config = dict(
    experts_per_token=2,
    d_expert=64,
    d_shared_expert=0,
    router_score='softmax',
    normalize_top_k=True,
    balance_bias=True,
    router_cosine_scale=20.0,
    vocab_size=4096,
    norm_eps=1e-05,
)
Below are experts of layer 2 (counted from 0) of a mixture-of-experts language model. Rows are named router (the router's row for the expert), gate (a neuron's input weights, with its number), up (a neuron's input weights, with its number) and show model dimensions 0-255. Each number is 500 + 40 x the weight over its row's rms, rounded and kept within 0 to 999. Numbers have three digits each.
Before each expert's rows: a language model's description of what the expert responds to. This comes from a sample of Wikipedia text that the model never trained on.

# expert 11
Table cell spaces, ow. Space tokens inside numeric table cells between pipes, plus word pieces like ow in slow, blowing, show and est in domestic.
router:485463553460470513464459515423501536459476445523501549492499510497470494493498516434538491551447472522467536528470499503455520444465532483491485503427524468498469522516546496500494415465446540505488549490536484425489520515566491476537452480548536421450469439479523510535521461512526530614469479521484549490540537435388473494464474534496458428525523484424489471450496535513528469524518468490475483404516464462517503483551408451526497513596538497455540557474493493528503647588516468488475518474476499534509504500518546551459496467519567424519464552446499435446521541480439564540503519565503557491419427458521514528418526450554466504544444527482504543446523522479510559580584482506539518486527430452543535523496495522549538463503490513409501488525473503540517460530488524
gate0:472488518453508537595474479482519476458440457478565510478490475493510521498523499449519580580555484451503511545553489495477507622459400509419504520528558381477492498551442425565516571502543483501538486495476559497489451567455522406559498499494454481485511561436516510494465528469515477501459463484455529468498521522512494479540444511538556516438501490509477459451561463547493482503503480516447507396443468530558562485482522454513520496512511484503462486494537461524576527446436542479544499554571563473432481501535567490507489522413489525471520515468512454477479553543529502527542477513558530457538554534489485416514495470577458503434519534552535493448536482540533460510488499482560513556440454471465541486507513445445535523530514485477406509515466510515405471548536528
up0:459512478488546539459465431491506529538535512542514574471510454552552552525483462496502498457510580514425507454489506511553546540498531459507502532442553499530540474491466455578489441433491455532513508519543442515568559450481511472475498472484471538591519521548513505449491504502493592472529448551556562476514470498524482550498487486518455512491518494466500482403586496530495498505426519478546504490568475549486477525491488467517541486560468468535452504532422495558469517463437486457507455469461523561562506500534557398550496565494431481499529494518549484489496536476421517565517471517485442410481553452497435539535545453492521528452522502549538481569442569476528513456560440504491449525596514546557513518481494455508433501515498439519422552520494420584452463446510459
gate1:514479516460492528445507468470500493518509427494537511551496476533544465505470485500526560535395445540547474489462495585553442523491481482416533539450523440501522488451511534500504517512399489564508458526521515489481531536518461512512583556512449523479459462513519536519489465560578544521472453475445451416542505605497430531500511551448528580500532489417422556461504453474459527443467534509452499472516562534522451520555496556508479468440594400484527552438540479459451552494515454520459591513483487508484505410561556484491461469492508403533521514485481435494456526504559560507531469544524532507490517533496407502476471524531580482533448517479493526519510546437477536504537443480519443550492542514429542502456495555446475515503517480503451492460492521463486530482507477
up1:555471490521518484500516466508451456553451526497494525427527548433481496479537449543499536456493510425439461513444474474416532523493531465527463540515500543536530487580519491513578465488517448498505509442513496451485514523458544463431511505440568475471534533468515451582527511597445462508473532481503496518498420432522532527460477585427481468467425472502554519609495535586506471532475482443448527456522548462493537581398500535540528534556433499550516457483479469482509444467494529486499431500534504425505465560494422479460451491506497504512514513466497465482512465450521446509480482479510488488505508516515491455503464564498406536509564448562495436496511450521552507404507535497397555532505538506450489557447486544532503460463512466493552581547490500487564484531446526
gate2:533485432574492485571506567438539489471480421522521527432512529532482382494522482515510585554462489556552498537509517550494576523486549503513467510497493468488464496406552438476536550474512549453505563526500524498483550519520521618493477521474449475548550498483482514549578548451562505489415514441531522490457503466450481509613479504472444469467504511480425523460456497485529505495526510568468477463430603531498515474526534459534482481526508490521493529484563561480511473554415468523486486476483529458495488517483494477435512497486498510506482532515493510468468481486483504421479429542465511480557570463564541576485459410496497577533552494492483466478536501481515484573510472527475490551486528567482453527471425479556552556535558549442560516539553509555485473492520428
up2:466485477521513523513514503537542488460474490477509525597499472501551434453473542530465423506466486534456504501470532437517483496563504513515471479497500482494497476460557504523521510497463514594515485504519511488498530451487489544497542561478477518559486554569462457555568464433518486594467604509440463438487479522502544568548503472477586488499424554465439462526461496490452563452502517503508505431453495500516572557580421417578535490448507534555457523478493472455514498498460548549520516427459463498511519502478534432609446508479452518543546486543473512554506473480472568413519477497505537505523467454442552482502504539472467498544566450567485475541489576442525450476510489467565480497424496500523512490586515519460395510478523489523429536513513528460490505596469516
gate3:504445529547577481507489478504522465459448444578528491512479513488543479549492470472475428541506527455574577522464504516535544495529446506516509509526530496441447518458524516531508508491492500474431493385506480461536433546532425415571486586483559543551462511502510528467516436527519487445543507476504455537476448518556487476477513551522507546514474452549407518438547548570504473486526524531540470489517512602481547512468459520476463519507543479503482430433525501492442496560495468495491461533533446536545470504511495459454539457440508482491500509554531598422565529469462534546435451502566528519516512468514505470487525531514494550486512478583474501540550592524497496435569474554493505526530540498481470529514632523578496436511573580512513467515530458519494500549536461
up3:461458541499496496504518480501495467489501567532470454457432588478515491612527477509565566511452528434467495560573426480458516532482548492459495437521456486507519476586547553477504476536532455498506499503564479548499490484496563504514452467547519511525433561508489472492550486429544436518571522530522442443440469570472556503560514560477526540553534422504526532489500509568496484514509448504469498481478535478543474499469527528518511401498503465410524461510548466521528533451478530533460511508486541588540516479498477510517436569487493499483516513578502441455483492535495496512587444503488567447428530414458430453469400571494464482489518547532546409527499429566502568505463515489463494551477476554425527495495485502524515504508471540527526467574525540492450472505551512
gate4:499452473446450471473485506495556509454525533547544457491476489471537477507494502467562536458546453447460500530528539542500523520541544546477458534448529474467506592444528539545440488485504386469527483503523501446447462527459517477524551528467477516511466491567529480479544462544560453493524453489543563518567510485540518493495470533487536504563508490475449473513491525445511488484479481524491495535454432491540405437453526467491509527521445575452418525410527460578430497466465450477516515482522421460510522520430462458414471512509523455538594521519509511489518472460566509515476586497472538440502456558457507474515469493547488510443492497514469408511605511458457496536550473484509517390458511380461452538459552459516528443530506510484462520517560491524518520472409507
up4:483499468580498472451513530500497513491427481593443495518535475510529467508480487426507517533494452476479492495424471494521389494423464519495441522514522509564499517430515521521613497478502482505456520481504453468534518465547526511481524466523541575524452560525502479602500488541466524541500510559501518423464454493547462569609567553567506562467470568485477513555561522545521514488594485489503516510536545569525437468513395507471545487602515469499492464459506503517599519519486451524478479539527531476494542502483515477409474516504485525502516520547486522517480510514552500483464501589462415492496422492494443504487513524478563391484486577475473524536480478527509472421494503499513482477471476462484497485515586549529502585481486555489540456454538541539467517482501436
gate5:478453513499425500519463519433486535504493522551511516488452480502530573448551466522556518400522471520527509517542520540550593564539505459472463503451534468535541522495514515557474463479460498484517529535512544535506565578499509533479516497564451467481515476480481574453502464547490517554505478508448569515439500505498508432412442530426511491450527489493462480512521452469556477545452474429475526539552543514471546425504520465451471498484513545526542530493536499495489500525507511456515497543459446527592505476461506472534483536540533489546497544499555570431454532569553467451532461503492518497531515504552573472432518495523434599554593459480601480539523557521493501465503415586519509446484456506565513435394454439523479478531520556520476505488451494464531466552553445
up5:554471566565486544487443519543534495537545484553560467515500494547424544468550500563496494480505472502503491481499493514455462504481455486509557456443427530471504481527496435483557538502535463517541540529526468496475502481528523470573466567460436503503529463477474579448583467515566511472511494497556524477543443424457402519531487586459435563537519528457472510505518485497507566493499526518517516518512436485424490510479515498459407549458511437531528486540494496535564432515516587493468499523435468490503491497550518496406502550494584478526469543486509424527526465465441575533446494488504533442500545498497510549448442463457471459468432526502490512541515609425517527486550511554459509428574528439432497516521498464470501525534464483545487519476558497532410449561552468
gate6:511495439515543638477464468520480507475471500513453497490430530538515448451578527456480469431466487497540535497496518535468559563499513428465522494524522508511435517526540524499544491588496454395485493577509511480493531472500536500416514504485523473538581527490483498562524437495477556491503564496478545556467421525511533535559478560533516471466535489476538546495457552504546527506594512457554475498513510544507488457514513525425441479519501497499468500567501521552562553463468509581467472511521477527586532540450556513440457504521531461513542476526503536533439551495473509460435514541541501538452472460538484492503549512602471490492511505501474510398481457402580447481503557564461472448491506513487552493523532427496456514468464434502546512459470551473559506457543591
up6:495460472510400486506576529532532428539486386572472509484450505488523520512544515542523521551522529533443487449474562511460501479466553523431534522559577497481405482478561466502532405543491492528445480477518542415456551595561533451514523465514562504520435506528544502570459471484558413537491430450532528448489516492482528471511522541533481517495487480490479492549540499475541491467483511517502480519493501461488444546432525455569532517472606541462499518453469528573475483456513506508442531470478559490489458519531445501557514555442474429501462600396485558476483501560487426532503446535505513492447477560473523497487530495478467516472411435466488547537528506470485473520544466498537534531457456484511557513568491528550517490486482482448517466589503470478486464491510515
gate7:493508485492513500498543470429483558442418477483499488488421504527525492463446542488537564433528506465553526470556483450524539519546537412497538517459527491491534562519511452469464523488486454495532497480414456438500512513461522516509495482526456487473436491475489486537510409563520508547505423489547551536449467482418473493541557464477494491484504543537495486451538528511495519479486476487513427479514544524473535470491491478474432504478500487582590531526533524552559566535558558484532483516519499495479538539428532487555456510423484457536439521537497470518524489605474538488504448521471468435488503496520483500457484439607471600570453460491479568459551524486519595468493553474426527600541497442455487406460438456533592446524463480543495505463497481479464469524519520
up7:511534465514462525550493435547549490520522560490348478505537491446458469483535486505517461507449457471536500543473464403552495474560516524470561481501580446509475425514511473555531517522478526510397526496459485561482494487500488473475424545431457479487520566420463566525445622549528499527548462481537425558489491469503571477533475532516550534557480501501505496486504515485488528384471524530548495523477523554529525454532500548454405427507537486503564520447515511578556492462421503533474506494489500562547503483471554502543499480481423534510477436516461469488512504433535488486486453473423540468474474531438446489473467476472549518475538466508545481523519466465476494494451528464530528469474541530546475513475495515487398531440575538522495529503529508473532549557522534
gate8:473460442561541512462486495443480502496493499441538438495503461462480541509505505493527507475503518465525548460524482469451503529565455493477477525565525477450508511486548474479521442574520480489444550440521489467530514633542556517524548538520503426523532517495520532508477466520501551502512490490549456548545468438526525540461423530523484447532531602545433520529477541528485557469440440446556511561542485549471517501477463521417501472519454490461524432430466436502494561537522505479497503569431505541525544503499526536506536595498548419457522510513584471413569528578520533548537508474516509514542540514553507430478551547538489536558505503510535458511609586486433463455502450573519487538555470468498475457559471541492572463476555482482481487421519466505501525485511467
up8:453447463572519477458456455479438461511443557506489502501512502538495477485454464509426520431546510489488475521490457460572557447497515533501526485507523402424494567528412440484465447570445495475516504568424417488504488532565445509492502563469518510504448565408481465495534531527567543525477526513494478522510424536457528523445546511471483447533494536516528486450522495569496500523457521526476500476477497488538588500534539474455500537493579515465479544478468526552481461542527529479510457494462451502457465574421466546551521582512475505479539473489521491501425577463548469499399520440461495486482485490557406436479527537502433548521504560505498454549487506505581494569533481531492566514534513538540522505469557435548530531444513505500604509529486497523485487429500469
gate9:509483479578451535530475409570516501519529502522510486443506533409499469480474404500560604470437522554465530540509514488435456482544559510443513517493504455498448470495477462511454536554524593514438453556499497440467543523588475555507494501533491458541441493505506502466531493461460543491515485501438457513439435546507481466539495482524462499574486556538446507406506523490498531443510526498507502468519490473536563522482566464484500471505522534482435547549493446541459512500494403542488533540564512613504491510459492467475447485470497479507484510491551502525542487475460565497500441565471505484500446480447506528430569523450567523539484431575507520427494529366511508512471454550540441476531499528474521541465493504547559489444484525536492531435529512514452483463451437
up9:543541479481469491498543510499502580543583464466512553465482482492525421555588502508514434448458425516523522408547525542465464498537518448485550496505510529480501523502399569449494498514517547510525555445420492560505462487496526523465471518447510537527495500500497509485544407490499406486457472565484495563482484515536541510488541437528565500514466573497515494549525551548459565536540462514507462572454448560540587490487564506519540540455503463552534507492471455482477505475500534498509478520513495472488529535511470529505552472486462504447522428493510559522582543514526464507541572486468536555435539481414535493503503489487647576511465487495485512567510532499476458529490502486423478522448385550460538526486527511521501484477479482445492536506506476562473526447456401
gate10:497524499445482476552546524481474483586550492480476554506522449525525535501443544450535468536522563493500432497535477583506559443502512510496505433501506529455446528522612533464554465489525490462450397488459514508541467543468565515499465521486453426478499453503493512492529554506537530462484505526457566463586543389440476522510489504494515507472441491538496481489525523475564499465494490571464508447535481564488526486472450496503500467529524568465510394438530465444501484484406511423490510503445492502526457525508513540456551520510487476458525497488522534469551491523572497553497465420483505479442461524595479480566470475583512483459471510456532506501479570562475498441567534502470590465489519546426547464491517476519539540515449544377513522571483441495529535478462483
up10:497489526484455539492500504509514552481497449475491526560480463484518513534542513549449454519549518524515497450487503512422505467414508521442491468412510507466486521456496501413446432461566546423444468447508517516518581482478485544446517612419561480524503539487546507486542454512518481496485485562488489519439450500493538480463544443440513479498469508502513473549420563485474507535510498524456501494520556537513531510497549521489505555441483483480461481510516424537447542447544451622530474496423482533525569482488528453536479531479516478480496459432477467520474489460526523438520490497565511466518544475523520424558510575461488484471479523503492478559533475497614488497564492603549585430475489543445552532507504468450434476512495483609462423504476574479581507513514502
gate11:477466527489474516511481522531514533556522467484475426562505504405569455425600553524436461485479460465525497491534562519541515524549567451447536483506485466440494477475495528596519541449566501492539561520484494521487506490479500494542446464448487506506431532534487499456513477596550459566460394499473465550504465476504531508509574478480521509516497469470498476436488537423503524498550478469507527568465583381551489478555547502550520472498546579495590449479433496513505513520499544425510473553524497460520530434463550441529481509528534470498488501534449535479508569486529531530466460494456481414446541487453516442451535489433454521498566503548511503495517462505493494527462448463547440495557529564503553520496458498520475532470509471566454524498479439587554493448529540
up11:449520446520453489438507546556485507445448454539548501539534436540519568567470545524530535531563551480518441551521513491481480510455494525467438592462512497441471524521467472436573491493566490509454422505494499520478482518591523484482476476461491472505506472557515442460441506463457534513507499465512521464562484500477424448549526560466546490586451556500484513534496417506509571433579455448536481492522505593469469487465528477527439501503433500526453546435515574512540446486527433524499475487440474607462571524481519503462467446473466423482519528459545488553556550431496451545467523551490526524530418509530484479529452486415411425480523499463512481532516471541469483433454507535434503559481470460516463440530518498470543493487519491470506465516516511525496502460517452
gate12:506489516528389472503461535513441538557501491499537460499493416498480483521543500466489455460539517555482464476462447556551544469480466443497516499528523470496562450490502470504491519477479455427495483568569518477495529422450511508504501512517454488484447395600441524600523501524530480463420482498502500504558443495479479483515517494523459503511437478494494528505511521504512524549465497552461397443508484544521520501437465454481488529537484541526548575462499513556473534498563524482524432459502522499486526439521553501541517519454577460498425568512416479488559514484442495508496467539481506536526467474481454519452488504523481501566546530353533457470566496537551457590478606399461470494587498461514585474544482529473506520485508560529475512474540483536483499487516429
up12:435456486553507458494531440486476414498530535483494528494409491487514522526480455524480519482502526462487438530566473507498497556496471486533456528508529489414478491500485522444473538502537457527531456467457562559497507443445499497474527455555451519432530451482552520508454545510492460497464424598514550420487615501585551491598463499483562480455464521561502471480471485423393537585577486473479504468494496577528530470486488469461557436543487506510471448536502456508501442488536424520538476486545463439519499566481467474510445521459458541492512497518469521465549489550488557509522464564484513492430464537506538444531467460531497432427523504556488487443456537433409511483472486502553412463490503462511504477518532429470467577515543466502532513484462547461538462500525493